From a checkpoint of a small mixture-of-experts model trained on Wikipedia.
Experts: 8 experts in each of 13 layers, 448 tanh GELU neurons an expert, 1 pick a token, a sigmoid router.
Below are experts of layer 10 (counted from 0) of a mixture-of-experts language model. Rows are named router (the router's row for the expert), down (a neuron's output weights, with its number) and show model dimensions 96-127. Each number is 500 + 50 x the weight over its row's rms, rounded and kept within 0 to 999. Numbers have three digits each.
After each expert's rows: "raises" lists some tokens whose logits its average output raises strongly, later layers aside. This comes from a sample of Wikipedia text that the model never trained on.

# expert 2
router:482529444413455534496538553552499455497561522480523496413502477417519486610417469559584493450422
down21:480572517516502499578502466479478444527519566498467525509429535501401466484560508445470543464489
down22:587526534504513414521537499459434453524518518442486454562458450543490543437537540499521521561451
down23:493434400472622507614458509467431502556499460498464443444575468475542504519624385541543526522374
down24:474566547452571513538386541451562493416433560550503525475474528509502522527543482487524519507545
down25:514519569407422537558518488569525464477545562514561473393440519495560562448518468513517491474447
down26:501496491435470509491541429642514473465536422498500498416499504585596473451484439485409424492540
down27:486452480499531515592412628514420475513526528513424530528467502460477471428537597493475510539393
down28:478484548511626446422516437491610534504431521493560499519394571518563438506418415456529409462643
down29:540503480458504474484556532557481618480565524590584586455490538422499539499479491585542502392446
down30:439495477548640534422449521456500553407408505568456544519496462531562513523581414545491447596438
down31:447435567540524434461548510504565474493406583532513565498527559520429425503515503577461529436446
down32:499514469544442486448611415499449458533574347475499480560521429463499562489513506472519482490485
down33:593507511447544496521677529512521567513534587495566490499468522502468480478548552599536548548468
down34:546519539494538543517461520394504579382546475462499508552451505465499445470508489493595535447529
down35:542433529558453537527457424438522465548525416520616577539508387478533530439498472537483547515450
down36:432525580499508502480489456476470443440622614526416445426533406486474571595467512516506485502455
down37:508530536499461593510519488412517468455534453554485551489457594481590412514512615425408496547453
down38:598512573523532434498507536515494481537510592448480455516614546484537530459483516431458505493496
down39:582477501446471412448438530496502535520451489516463459496425395488462551546520522491482569524485
down40:614499524504531568512516493492615537515423514454504497404499395525465475545608625434529576566495
down41:520460456459500522484501493557464499451391513500504496466598511469479452457566462472432432489569
down42:502493463504464542593500466565439519463434627509540491532537433560489449481560457535501509590492
down43:519453515465435497517485438518505413467554473545505484554541561447443546442412493567361471589519
down44:493496492478434491531476494413524458531477545505483487430553490509535500418429609457473450427469
down45:462524481470542596483414423458582444456490469406523382417467575493523502444480557502646427536458
down46:541540450566509522573543468448443487479569588561516535467493409448527560501515472529452501559529
down47:595519498522472469479496487568445575458459544475500525565515566518477484486444444467410537425483
down48:529562600507472398502464511394564432520503536550522592517544503488387549475442534481513453536490
down49:499500417383490467539563553577430533533507495457532454537470529537542594375539469373489461536552
down50:490472481492458491544519489485477419520493508481521544459587461519445492518512491490542482423564
down51:577461453472522560513452614606527473477492490449502527495505472529601521433460394399429533503502
down52:509511500457538480594469572553553432397535524540547473441505504545437554577451519525494536474416
down53:517413449513518453546525508517480529536527395505459461513479589421561578413502546504401560540406
down54:553531490443406517495457558600531526597485573497484569484588566413429523574570565564460406488501
down55:471515531462634560509503528531492511510470450496446514499481481452467577563569518442515530442514
down56:469477429425535438445530537587537468492544459452607564555449475525532460500454456399525410516648
down57:413566563542559469481606486593529451466508467555474577429558501524454517577499459526460378509492
down58:555568402543473537553526512512517570502612528507596500585476510485506405363556449429464515501483
down59:428458414472508558517446550452483474542458528550504518501468440474428572561534475519491512483497
down60:475519496461529502414542488431454494548480471466488539556509542516556451576470417490580486500570
down61:484538458500568478534486531485519538590468483511459516538572480490465499558416524519476582471470
down62:513485468479566452527495500436541587535474529460483503458532496502477397596504498470471522469542
down63:550511513556511507491465556467516416501459452548523510465465541459518564428357482481549480604488
down64:520506475455468493508490474496504574574514526512543437500571576485581434500531533454550534409551
down65:450469520478474502573433461507486468406493538454525507517604552560456386501501489622484529494502
down66:451478559544547558466470477502549614545553538448422603492509499460439528437565556455543551474473
down67:550449519443502520578585472503441405548487458500536512504524405554433482586583576458548473458461
down68:574488532546513507492468507494545555493520628406431538495594472442531473439468569528472590475428
down69:488547468447482527545537576459440512522494445572527426521498496627511529480529506540550493499574
down70:507562513455461478531528501487555590524494525487519532487481526529487602490539491428454479514475
down71:447520516526463513424470465591572517508457490539522540504451569519408543603490401444421496529467
down72:430533534502472530597548518380510551515446480371510466496452441461529469494440479530526452515485
down73:462471436524489484516468438529519411504500592491538478460538508565550490506499531456515489560452
down74:544490518502557497489552546488500439578499367563568551529507458428492456543382443465491502543429
down75:426558487542524548453512529532548504528424530495494545546517533457521542565518494484538459469637
down76:460467510563406584433612550519515556600484520488495553477474599510440519479523514516599485440457
down77:572398509507496506513559535566457432540459526467488524499468516591485514472556511447483507487644
down78:512521473485520531477525400477461514547506464541479467494551511581500570452411423502531458434534
down79:498458453561421423550682494514520440537573547524536416456650533520474553456499516545521526430641
down80:491571481481474526478530525506442535418525532511505469487511525540512513530514562470441526553513
down81:473551474511474515475571538574486468472531492456554529522632517542489571497475376505547425548478
down82:426466454506462464506514580587586530411570546488575507541443550477519467552505473498524445482383
down83:419497503553487474469445491536476538433550570492513631522555412541497516577530502434541443503472
down84:542455389387512470398582525508424521480548491462511532526447558601540503600432469381537512472453
down85:450458541477465440446460553496511530513452533538435442457485441493486457497499532478513553489448
down86:497577446543445499505507444500511416548481506540476529577502522511596503505493528468434562451609
down87:517521478474552485477474499442495466488469481568592581492518535488516444550526596478495470561552
down88:502551458550503522507467416529523524502434462401507448527419467368506484516519511479468543518444
down89:561594404456450427415576567482542485508487542528555460532546474472483499527552464481567513474473
down90:532557519393450449520491488483592519610526496511551508505517476502458519472438512452544539527516
down91:485558449513476577537478554546502496423487420419454432428513501496569453501459521420474519536546
down92:380499483585482479479550494565510356449445503481463574512456461503394550441462491482500494501448
raises: " several", " many", " to", " into", " more", " online"

# expert 4
router:520523524468560474484530496583528549529581546561384517461429444539448524472490494470449535568511
down0:532536422510511440351560501568559517498514411461463494468480474467428510524541521542504552537493
down1:497585491482449437436412543459478569417471541541459390555504604474482533508475526413488506548543
down2:500501422469531527563534472448481465465533442560409542491547432526512583555469478526582509497466
down3:589516557456507527466448519534399477454503549516538489557455497514453463507508461545611494473497
down4:482497610505452407641609473467569619473608435417589525599449551596509443488445383423544556493453
down5:411471559480572522535580515405393488568491534575473440486484564506460522499452499501515531492524
down6:502512486470517512508485518520499492457543398434456510505463499409410639457547471525408427429511
down7:462525467507507533491512481595503450435499503507474460454520475521535519406486473534509519507487
down8:432540397529432511402512560576559500484628471462555463540488475412506494486525453546498564499460
down9:553473488531463465496486502472504470453489482473566433420564565533445479663462472523464515509518
down10:436404544482482480517557571561562524440445434472462519458502443541527509434488553615465529457463
down11:488495450554499548479488592513520443535431576551512519543557528522493497504567538506458461542519
down12:419390497603437627600484457426453497552410468525484441519519532505417466465503549553484409419513
down13:474479530457492538482521604438367490457412478484509513435523522495516537546450462409557523489461
down14:502442485589545515456482592435583548391539487497552483508423600493476468399479547562596482494475
down15:525495549481443560530499414510477413519567432511544550468576540560475611485482500527434482480548
down16:439462526573592522454481537453507441457469511539440471503574458459580478513471578484520484517475
down17:400543475491493512572601486482533595477466482560489542358423524497516517528453518472551443506577
down18:617542508458555475572454490606530408470530578520500397450458519591544412527510549473434472514537
down19:524545450483483454431443379535446558505463526505504534547363501450537543520457514413553546517441
down20:526483606648538505491571496468509606520514493485511506496506530522438491479540451498471530648507
down21:473345512429551441581456515599400523616482526473505488506506554505504502505526536431537351558495
down22:491540512604500509562446461437458553466506451536471545431451546566485392537526490576497519573523
down23:552518502483534466528452439509562428461552567489527546538536500467590556445449427452454558465478
down24:507564437539477437460493487504501558501533481425482545478498523421534557495524476390485545499509
down25:529525483438504523512553557511476506533521477477479474465444591511538559453424493549579478620425
down26:503445487458440377474519461447532439503508497468496526428412520493511509533448438544561516551506
down27:441517552454558473510521523483495524492589524526582497513488428520480450504542463423508440446621
down28:492461456472579457425590561559494468490528544513440534452517515509460580491572455419467487456548
down29:457604575514515544412497512429548603542400489468485564417585578475527468507521413322460443510460
down30:460567423450523505490423527471520534557483617459568493599529453555436553548607527533453468466471
down31:568571507531530505450495570543524493499424413507492566389534466608614561485525536427445491607545
down32:560483517441487535529444532524505518580447551423499545486472442466534491597540559505596450623419
down33:435539402582528514584416522403485520509435503490582549516466453618513511548510517456497531492474
down34:538567482480534367536499470432504540450470534568498505561501447467389508479536475538443420577547
down35:486532486524498504472495482527482567468560561477435431517464563565534494483509497506437548524580
down36:509477528609494583491478578500493465493372498488467575613511479500490507420481499440590489543491
down37:539439435527431553509588552568528479491550512492444432562525515542522453591388436446585518503525
down38:395511516507458495435537466433429522576509487571537512552522488470498504481452467462467546541569
down39:515419482491428459465558504573417558605554481476408465457499484500523575486445488448618598441394
down40:530422496488523453532500549450529478419440574519531437572473512471507512463545553484518509574477
down41:438551613629539453477585480474468437497487450514546529462462538473454529524424507514423406518508
down42:440479506412554498520435458515493483474552447579504454594476553460462544516458495575438471492390
down43:485408490569565502497482489534544368540554539516405515534457484508556510486492480483520497443400
down44:503411430526548438445567506504570554526614475430491364501543494552509531520478510501395475472403
down45:578519486546535501543436437423539489475511481514521551433500490481473532489525522589597610459449
down46:565494459552515583441429464433553546510483548534496532425468486418501555481453517410553500457387
down47:523634522517598386436548527469490475357463546465496483427484484522529490556551520450500529480610
down48:380550470467546603480485480592531526592547572513520448509619534551544528420419477473461442489485
down49:423528485477509423484625460460471515437526476480501521493553434461492513490469546562488536502550
down50:508420533466537499485555544493467539573384533561503511450582560499514546535532508491534488540565
down51:486358536559578513500506444475482458390438426410448441640552592501517491512578571506451451516473
down52:478432539526530495378528476424514491533499450444417527442515524535437434475593498554509536559414
down53:555427563471544483583595525515550443506518537559538541489480497431522448486439356505507457556518
down54:519488568525527544439503478451563533513496468516474498502495554575530439445450472496490435470418
down55:490473447507530425480529534537475421568449498472566538492559437551474463505460566421470514499466
down56:519512547512501561534485500541506531445532418422450517601569550448476518555482458410458562461559
down57:490417468541453458531464532494523597531505502572568447469539482491498514581535533470488499547482
down58:543467492477485465434514562462604433447537503600604489494504444508519542473548456560486626496528
down59:519546639405453527526483526454488514561474507551477471538441531529497422501497550475501509371429
down60:437582552491523555451474410615474515514532566487502434551403472629512549500486485617515463566441
down61:451545528516540530500560526477497428525581456411509553506426562532538518550534461393455489622494
down62:456558497494524544554498523424451525565439519456531573480558493492534461454460566436375450374459
down63:565539680437455513592524617585538467424560556505457521474443563419481509570501507579488500515494
down64:472444449450443493540477568548451501511479515468401517626449452503522520521409473558510537537537
down65:506425487438514467551498454482492479429554564503475543509430522533481483509403544528430463505618
down66:453451369488550546515535497518532582507473533447391502443514499453513493438550555427403435447433
down67:551508501522542465441523530450606424560412434498514532497515413527558497519498448522422482514530
down68:462521534557467493493488526557451565577464404577545476435481379463513470462498505520604457440512
down69:467497421507461510487486388577539615489474539550534519444541513548466481545499517416562491586460
down70:423398530482574494570532457513467526504440430528493407442442471567593576518524457399458465533516
down71:611556449440479581467412511507491463483502465419521487483456388525437462435444558564523489472456
raises: "lat", "un", "pr"

# expert 0
router:568566469553528432528490517519558482449482445416505526491410499488551418413600479496531547535459
down21:511426374431498531392479632517468500423414533477516413600492552569544504495476511533483540445479
down22:539528550469502391474509534485484496516458433460521542572554513466456518455478533503503476454449
down23:557489589401515430513511474607537494531539505493538471597480523421520499507368576546508499529489
down24:457503440426448452511524476489419511389517521473530461465534516568397521544446546537539484517573
down25:598433523503535540471551425507454519464620570541426484541529429429533419506559519547546565498568
down26:515460520496538515501553471492418570489598543510437550539438519476464517540499577435449516527537
down27:467448503487438539540487455447553588462560621466552520464513452497507599517410481490477464452502
down28:579518584455446557540430489620512539560514548522507507463379508466486572589419444506463460529412
down29:474509509460471517540545523513516583432433482553499498551518511540373498589534457424421559512517
down30:541431500489538492476444499597513472574441480604573514503476516422449452453593480496570517464549
down31:507522531536511460482467454378471509455525563446517410521566600539518604547494506503523505540555
down32:459406507459489621466437554425526539617376488486507428412454443521427547415511591501596520502565
down33:486410508429572343513467576542425470431445505524549604593546450601462553535504506507514528596454
down34:429521523523434506485591468496544553561406456451456514517588443498434519514545451445524557504568
down35:434444532541518481376440440496585524569484435499518464567504488493442476520514476447537508467467
down36:488522550537579616680551465510583494447599420532480432553511523388507520459472452535490419442506
down37:512516546541491572542550381478510434519462389513410522516489498568540493495493468424415495504580
down38:495518509578498504469498410447595518445517535493510515569381451469569510478450438510500495557563
down39:381551505527454576554560538410601466523502505434532495586487465502516444551600500498553566481495
down40:496510508467502563512518474510434466514499537407510555480489505471397646429549411470455516497484
down41:451480496505543517489544521473496539565508438562504463486462425508596511496466459547482514466464
down42:476461550470515515514453484477540495469518481462443466572520457496513500424469558493477520533415
down43:425512532531541442544429515505476536483492536551528375497534529456451493534532491549582502527499
down44:473504403568519492451521435480519471482516531380568492438527487432488494531484495425514516605507
down45:417515422517500386504562381497510599506507415461505505436463505560500507472545562526500492588602
down46:496441473472564537492571568467517470493458513516459506506497511510451470473489449470471551488405
down47:456489520419458434493458480581537570497568437560456437535525434411587401492530514522486545542587
down48:530506457492438486512481468516504532517504511402518511527480580483513506483554537444636406462468
down49:501546410526473501433516452521439462545601569473482543535573462503517529531501476476464419533518
down50:460483497463434553475563613494431469491489474527536477576456503552471570483476509457593442463522
down51:570435448514501542538417595480460536519561506378479444523474548507480508397505548494541480451463
down52:477443499452480518485513457469532514517569631643578485564457523460493471473511527458450451437492
down53:459507491449529516512474526490490442411398533453495418386567496501381521504533439541508477480516
down54:511548474470485461529540490568602473401541515468537568534486492543439478419510474485473559496503
down55:481479489492508399542507495424437478440423501468572496429525446494407518541496478589523558517490
down56:492519506592580498566475429393560518516492509506581501473551531519529475587594601565574533463416
down57:486497578466454437537510429495467484513520494518463537548516465510516498498491481539563522582552
down58:578535526407370509557501443505528536481539517473547464421504541460508490526527494546492459593539
down59:575576530465478495613417519565495464469558528481451552481519500511489556464478476567479500495617
down60:462562557570477567534411484557486534591424465556616491570431398568529464512459469505418503520557
down61:557535476561569480576520496509542495589474462573496480449415542567457543461491532466526462609421
down62:458545461534558532446641450456541629473392572455475501435449515483467527448501506479565481470533
down63:445510456507592539567466634520459476540503485483474606510465538522479549555542481579481557520503
down64:540494500482529447467424477531635401548447443468556425513554388574469446529486396529484485464486
down65:519531444422451343527567426614430471503441544497490446500512436445423450480439571519561506523576
down66:488518405528539424391492543542507398511548562537526389542479441528564495521520435496476542498529
down67:445537578396488449471485445446467524466398419530502561480485471520483473491433628545476477511465
down68:553493586401572459549518485462527506453557636510451496549528527465377512638514460460511490486473
down69:504505526525545481505524518466513522559481431527461437475524511460534498552503573510528526457473
down70:483553510473549513510529450413441521422508497532491535428501492505465535569512456550528491485444
down71:515536596530426545513445518545462547440533495435627482490463499573514470508463488574527465543467
down72:532512530418575563507479506451521530521526466489487492446440500450539553540483505524526428386478
down73:501440455559444405557511487480504597516638455538450527491473434520512495539495518449539604456495
down74:561430545518568570535386582495384535461530500528526558674479565546421487520472572487495591417515
down75:550400501546507510481513431506528474403514593510537506409449459511501510546531471469483460584458
down76:484444465446442478609572394480605496478536553443516490406582469550497417506481473540487485411501
down77:530560491439512480533589498521406462445475490454514508507488445478536448532549554531488423471506
down78:489550472496425530548535509504532494573482554554496547478558541414530457517556533501518605461558
down79:571537496466447491468426497556466508376572546594533534456541437515435483505471471511362526526623
down80:481558449568479515528457536475560540503628543487489523492460539531504535474503499453497512473586
down81:542576507493494416522483528484457514577536515468460548496424484501496511502480442525424557424518
down82:596569493403529497412474430566466505515487488462441438507612408549422474521443589503513421453593
down83:493471509532439503471520544501471584472452511434428507536500430511495481506476537456492615468567
down84:470415486569477530432484506506387476478509531385371510467573584503476465486519461552456464503500
down85:559651510596513507455466528541527422456468518474481489528534493545513411492449458498512525468546
down86:536414505423469469572543616580526570469581581551506464507517485516461544487467558468490501483487
down87:503550481492485556562503485446537511455489461485570492445519551511495498498550473559504555505554
down88:526555439449423556541564533488427588468428522574503516437477476455463405528500513558500568558516
down89:521504417479482502473528446483539464430432503572479475462418531560505571568558525511543497569534
down90:526428477494531464532520528475462533457569591512448486481447461503570544510453536584472458502489
down91:463398482464415470614541621445549551540532593438515531406534507431494438412580475495468578521480
down92:418519583517508453463517444508481444549512632550572456497501466530537469553523483533552621519437
raises: "1", "2", "0", ":", "9"

# expert 5
router:441480514468545494416448538474438493540489531457502478484406473454480539506469490560512435485425
down21:535466392505397573551463532523457490513542563522535577502494501364565479531537439438543517508490
down22:476569548495528502551555512400424459488450506478546434507457551530556516585453443507484513547562
down23:653581572512464462524562429638573582420525488507485452516468562504440465517510473557493558510475
down24:454441496467426358575514517548559530516480479464485447525514540474370496515513501551563420530486
down25:533457460415510474418490481479541601475554424485546611540405567562482567525477420443596510569515
down26:481544502450501554532443458478524528470517534498426477437472483500459532455600556561519589505503
down27:466585530508505535508467517487575489505525555497466426536471468668465580575577423563540421475458
down28:507593510458505538530521570609492523465545533453528584434577490503481513472575452458475455479631
down29:451576505490569470480420528478515468485541487552476423528533550473437525453493512466510453587507
down30:472517628467541546514511569509569552507520533544441466472475492489510467528459543529491570406475
down31:589523518461537483427454489542439482483481532467483548470592430437505500543639432577526492474496
down32:507529403515521527523490436441554444454515531513416417586471446548413369413480480510494530504577
down33:503524447519473484398450533479597431585564469580507613358414550468460530424465445433438435495494
down34:533495563481477445529510477511488534470445462540597537487527517575542562497558475470518521383458
down35:462536486584524477480517510537434551580488418523516485464593489515455449474520455479534548501524
down36:521384502523440567604409466543435479565503412482525495478528535490458461495547462434493561381552
down37:513560557557527495563486436509500520537553527473455466525530587479476508483435498489426453485418
down38:457565529519551480400392446521511564455517469534520474466484514544402463596468508530602555494496
down39:589601546574448564448456447478500553585506564418498453437527475575492376482541462542439543509619
down40:565474556533483469443540515562468523525475492586555616510533489597567454506587452534405511495582
down41:409507518490487434525493386525525638460475566450542465564488395491440456494590605540507499489478
down42:561465537527486386530560524489528462477542506478453490588500605480533542540457477535489523508436
down43:440563466509511482462583551527498461466498594568469428479535579455482487577491516476515431477480
down44:539433509522580441587578554469557440468492487441474439490395550449508471515500457480491528490433
down45:501561467450478419438431508521468492485483443538577512519467496474534546575591521580440557516533
down46:415491478451541464576519456575520549517545465467470572632558527573517516549482486516486476498584
down47:525537457567519422423564512510498431586580570549477412549481469552484459598482573549483448572482
down48:453490512553540487575484500398529493578522446574521412479479523535489491590390506513528464442446
down49:529481417525572480532531469556463500560490502464562533419489507477434556512442562585486549544537
down50:443538513535484444494618466494460609524456579530453438440471489553512471558483505544460444461385
down51:441522499485487437555395490545455570441424533593525483536511429438624482465508492510497491467495
down52:573476541461428447527547584498573512514547517483580480424525474487562586457520568471546589457515
down53:561447609505531513531474465515338473527568552530457482555472524407492478511519553397472515445508
down54:402517462491437530544472513471499479590550478529563465518481508615423487520536515538466466511515
down55:465569564603498519516492513539537462381510532460478538426466469531571508479508516495448523473476
down56:459441423585430552596479508499482497462460582463489438579553481483477520456588535388448637459460
down57:562567525620492519512508683496556562449527549495491439474431436569507370513482518421431434443505
down58:489515487469551477471507508436474438471523553471552533474469542416496532453544543561454512519429
down59:510535535534482484527533407463488517582512466441528502490627601512580478539545489466469518473446
down60:452508510517546624393457466555489538472485578523488476595466473462485465504546470495379489492554
down61:569566543502496479490469500470373481509464475535563476547461447581468478595543454495498559507479
down62:518452527491455439423451621470523540523497534475478491580481539557530517442525448385545480517563
down63:569469491401551528451517460480521448566421515474458458459486537511408577478501537540499557455496
down64:459457456548539508579469480545555538594466481495366450565462497517464462449462577371469530477493
down65:563512602419547480495486448419552482552446589465530471505524541569520506508513566518487533479620
down66:491519515564420534584521494503442498500393488502528534520487584556521473529500505555521525520444
down67:468428525506441514547482519509397427440464461464535397519495378531566549495561472453451397451461
down68:545440434455455658459489511506455506462418447520479558512508479556493505496444499522482451529510
down69:565506461525487512557478524519506514557429488519529537465491439486524471488411481498481525495464
down70:467597523448465532477478510549593537567394511503546464524441559479448440520497557497594489559447
down71:581555534533434495496632587434615442435445515496414496470573476509522509550548488483502487420587
down72:570460495467520520456550518577471508490496467554517531478534534522524582521549526514461544449554
down73:557570509489494606495489479467454496474553442541533498543544436479547628560471559422497539513508
down74:507521581463508523530536540524530555470512547502502515636612548469483508519480539437527504516514
down75:498543493444503519501510573537511492604462498542484561567516521534484513587520541505490468442498
down76:532565505471469496514454556435461520543519385593503564497543639551619560457460498552507411580545
down77:433477574539435558505457491511370511458600528417480487504453491499524473515464508519451546436580
down78:515510590562537505459532516435455474496514467431509498450496459484490511571513440563524444570467
down79:461513512539524553524590445474551513508390513495462503474536492455485432501509493509458473527566
down80:552520417527470552553451483492420454583560499449537502505464427459490546491525523471475520502531
down81:517453491504560545466612622559521471459516434583539440567446500517448501526528467574537494491480
down82:445477517415504512483499506400524495470519442456487570497518511438544546494604497476430463509528
down83:486509486520479505478588544489534513448503471577593497488471387502482525467476511525558474489439
down84:529553466586458520501498431484447482492491522431517473493507500459568561624531552463445359525507
down85:423520490428461434515456473517514494516506558529468478546488572521437532533489550531626487425494
down86:437455545544559450469533430494523459530572558491410402547593502468487438479524431489485400602461
down87:510454443459552502468502540499474460548441541573448531495535472559485417556469438607473436506546
down88:545549450546531406488457511452520535514484545467603535451550381424452530509459548499455440523495
down89:516507498465475526522489465511553522470472477437466490506489583571523609488494508439529609495571
down90:474383515513532503415521494547452620514479544551494539569468500403497510540529524546452450391432
down91:423459548477530505546421561534505441495511599518434543568468482546471402573509479508505477434484
down92:446529441460379514513512509437564490529479661417510514445526524553465538500560555481548473457523
raises: "\n", "-", " ", "T", "O"

# expert 3
router:453477478473476470507524515495477466549544576443576376529479446514567462506521519499552497458457
down0:453477479463386555575507416456479511450542508469461635534594508528455566560412525526371469510475
down1:589463508550447564537456512572506447418476476484506575452446424461518490477413450443497555456524
down2:477469485505588569548575545441422603424480545552532405456508398466444511527504448566491442633537
down3:490527446478535391521500480421548427527476455546544559604526563461438508511450517503518495504467
down4:514437439416508430507527466439419504407481457527575499495532580536516521463426515514520447385488
down5:465472549509442516554515469488491416432487496466470511430491452496538457435466480537460590446606
down6:497514559506506538488530475583475442506507497543519415520465444484518498497493492542479487437538
down7:577456480515490549486518532418486407588465459491429528590559537389466578489414503479534561511512
down8:563534523438448504554512476524532490508457543458461547535440508508538411471543545459550546541523
down9:442506475549529479563514421512486534424535452436556517484488523474583477512519530541455526448509
down10:454564550486485409492469483457498585542457532609445440530487483519513485422562468557518531418468
down11:511404469523509515478552540468460485552501549461436438496468472537456402564506516454538508516444
down12:569394464484520476505426516569572414496432464565526508482568441454573457495597481453486512537552
down13:449444477531533506488420466503420446475461495463550456488460546439535521398447494510522423506527
down14:449552514514503543463529491454580574580506469543460545446444592450493526488506516523506513448493
down15:524503493495476506467586472524484553647395525451476482486501458531514623578464475560529419525524
down16:489488428473581518476450474505565590424469532417510532460660533535445544515497417432548441484479
down17:436561415425479443501542563542500493503570472464465590475457533517431553464461503462492498489529
down18:609522494477608439477561536539548563486501443457538465469573592528467516578497537455566524565489
down19:474508471433475546470535497476522422459445452467465486437437482558562518430578514510467498500511
down20:481516468505425431450509510496576505551528436575468529426493477475396558534567528541527513488396
down21:510471474557439506556452461564495472491573481479548560483559514557570471438528514521475461449493
down22:472542535445568546462462495430481449513445523551542579451524540433539538474480492463517552493514
down23:568530534448506552477462458477541552458592474510552525527568550512526501420409515574449518572575
down24:529446559416424516512532526490637496462510449551584585502491523514509515507523495430496500489446
down25:468456461476469496459522505450545514502536478609446480481475479500508545443530467501440570470562
down26:451521494522402542492578517506489455487425450466535547600540483547552565511534410428595513359487
down27:523530510527492449482555520500493512568445468572547549416471541519454508505479497458507543499447
down28:430501570494525491448555535556486455488490446503504498551413514580479415511439524521516512500547
down29:520524513482486431479582560517507543523511593543470355614371448448588496439507603509536489607481
down30:468436514375532488507447532407461459582438468508570448538497522504591441497533512523430518419513
down31:449471553548504428485548525502445513493443454547451581495504513580586472616519424503476446503552
down32:455506491525433447479468494516510457495590507522548503513482533466475463532449558514425501506535
down33:570468484551495471544480572510461403399511451468597500547427478406560471534559408517489529517489
down34:592524464410507516475423523511538436540429503518408468544512516496513599534446541476570435491425
down35:481542453543487465541474517523389586524499535518511483432511537519578428512458464533469544488465
down36:466515451542463539416482442468560417644442496507422531504522398515453486562539502519425484511531
down37:553497472442428499580469492567473417500483506538568490563466531485513492444511487536524444392454
down38:607522552531432569470473423562450478493507481444508428494460516591490576514470468484506481470536
down39:475508520496431488484487394452527482526505429533490485600479398504460591506404440523479475508455
down40:517498510542448605535526575462490480509495531435411500420514532427442476550512553464487546516550
down41:540486515539508453495501566475519529519524441508508410514540511531511502574527512476459505481487
down42:523508479515425480503498533482496476495449568445549525533530521476470436461453547357426514543544
down43:478544492559475457536533430410523521448507557513453446535503459432475570565557545513575495431536
down44:443495521568456489479548576502430433567392564468518564502563548479489456466452451480581465561504
down45:498520445565591451420452517492462601443498563464513521477541495582424556524414475583561467545517
down46:517503428510416556459495488487521497608513509555425538637516477480545444376451486438647545583505
down47:451563511533465577526393433531509573397447571521465549441568481499634425510517515510481438612511
down48:492426570495496538533537521526519399574524632513488546514533463523530503476449546387470555582556
down49:560505424515525520454484528469531504466473426510434494558622499479521436564527422374505379507490
down50:512541474422497407483451522440505554508496479488444517480488571433489460521528433437564560550460
down51:425575549527473572561507541527513419512484632504455536483409425585463462594498507442438537612548
down52:435535439538500547452458505519425437424379494443435468522494465554503560510488461610438432518431
down53:528549541499450473490455486471492489569498574540557515564438539530477511468552486487435616505539
down54:501538615554460465553549436453482536544485478454463514616474546524463537468447441527430448448477
down55:516637481552380474517478523544452485466549472550506451496412511575459475584511474438483449612496
down56:443527489582468483432503467518477543521513553540492541466428446441578555551707402527564538509537
down57:533486444460447521504591516607500460557503464540642555502542542564414509481581523557529478518470
down58:528482519474478503578502489473417478523515612513539459597591517500456535559580585548495491426491
down59:544495522581524609474561502521594483549511418514517490468525502513491528463543488385513586503470
down60:496462439393467518541531438444540562391464501515473556435524447544493463501554486415533454508526
down61:562478468560460538455465513427504492450531542457473531514472515527454447492498465500431474577495
down62:534572533486432510525492473493591509478488492426571525541552545450514585535541496610572519520419
down63:487598523416495494581439538448564492510487542479576535418503553488528492549465407502485473419615
down64:470482574451531469530518496519415446443497515529552527614562478582479498546498613444485624454520
down65:553478528547534490459488483549541558528485412524514504473414506378486527530504401580568419533470
down66:477560511495458568520495410541447550484502413430517413596513475421507470504520590515514580536470
down67:483511535559521549508487566472557413490539512501493414437503463543480439431385491467520555554515
down68:572541489519527502378650514550486418592466515562640563557459535439455512519437515584497524531476
down69:538517567363522490468501469512505537397487547593548601478547509531508569474580487536468516478560
down70:508487555479557483369540523492538557447454504478463577452491488457426509488525500440457494545440
down71:496485443548563474650440442426514474524442450557536616495574526417518542475646487498553520483537
raises: " ", " de", " re"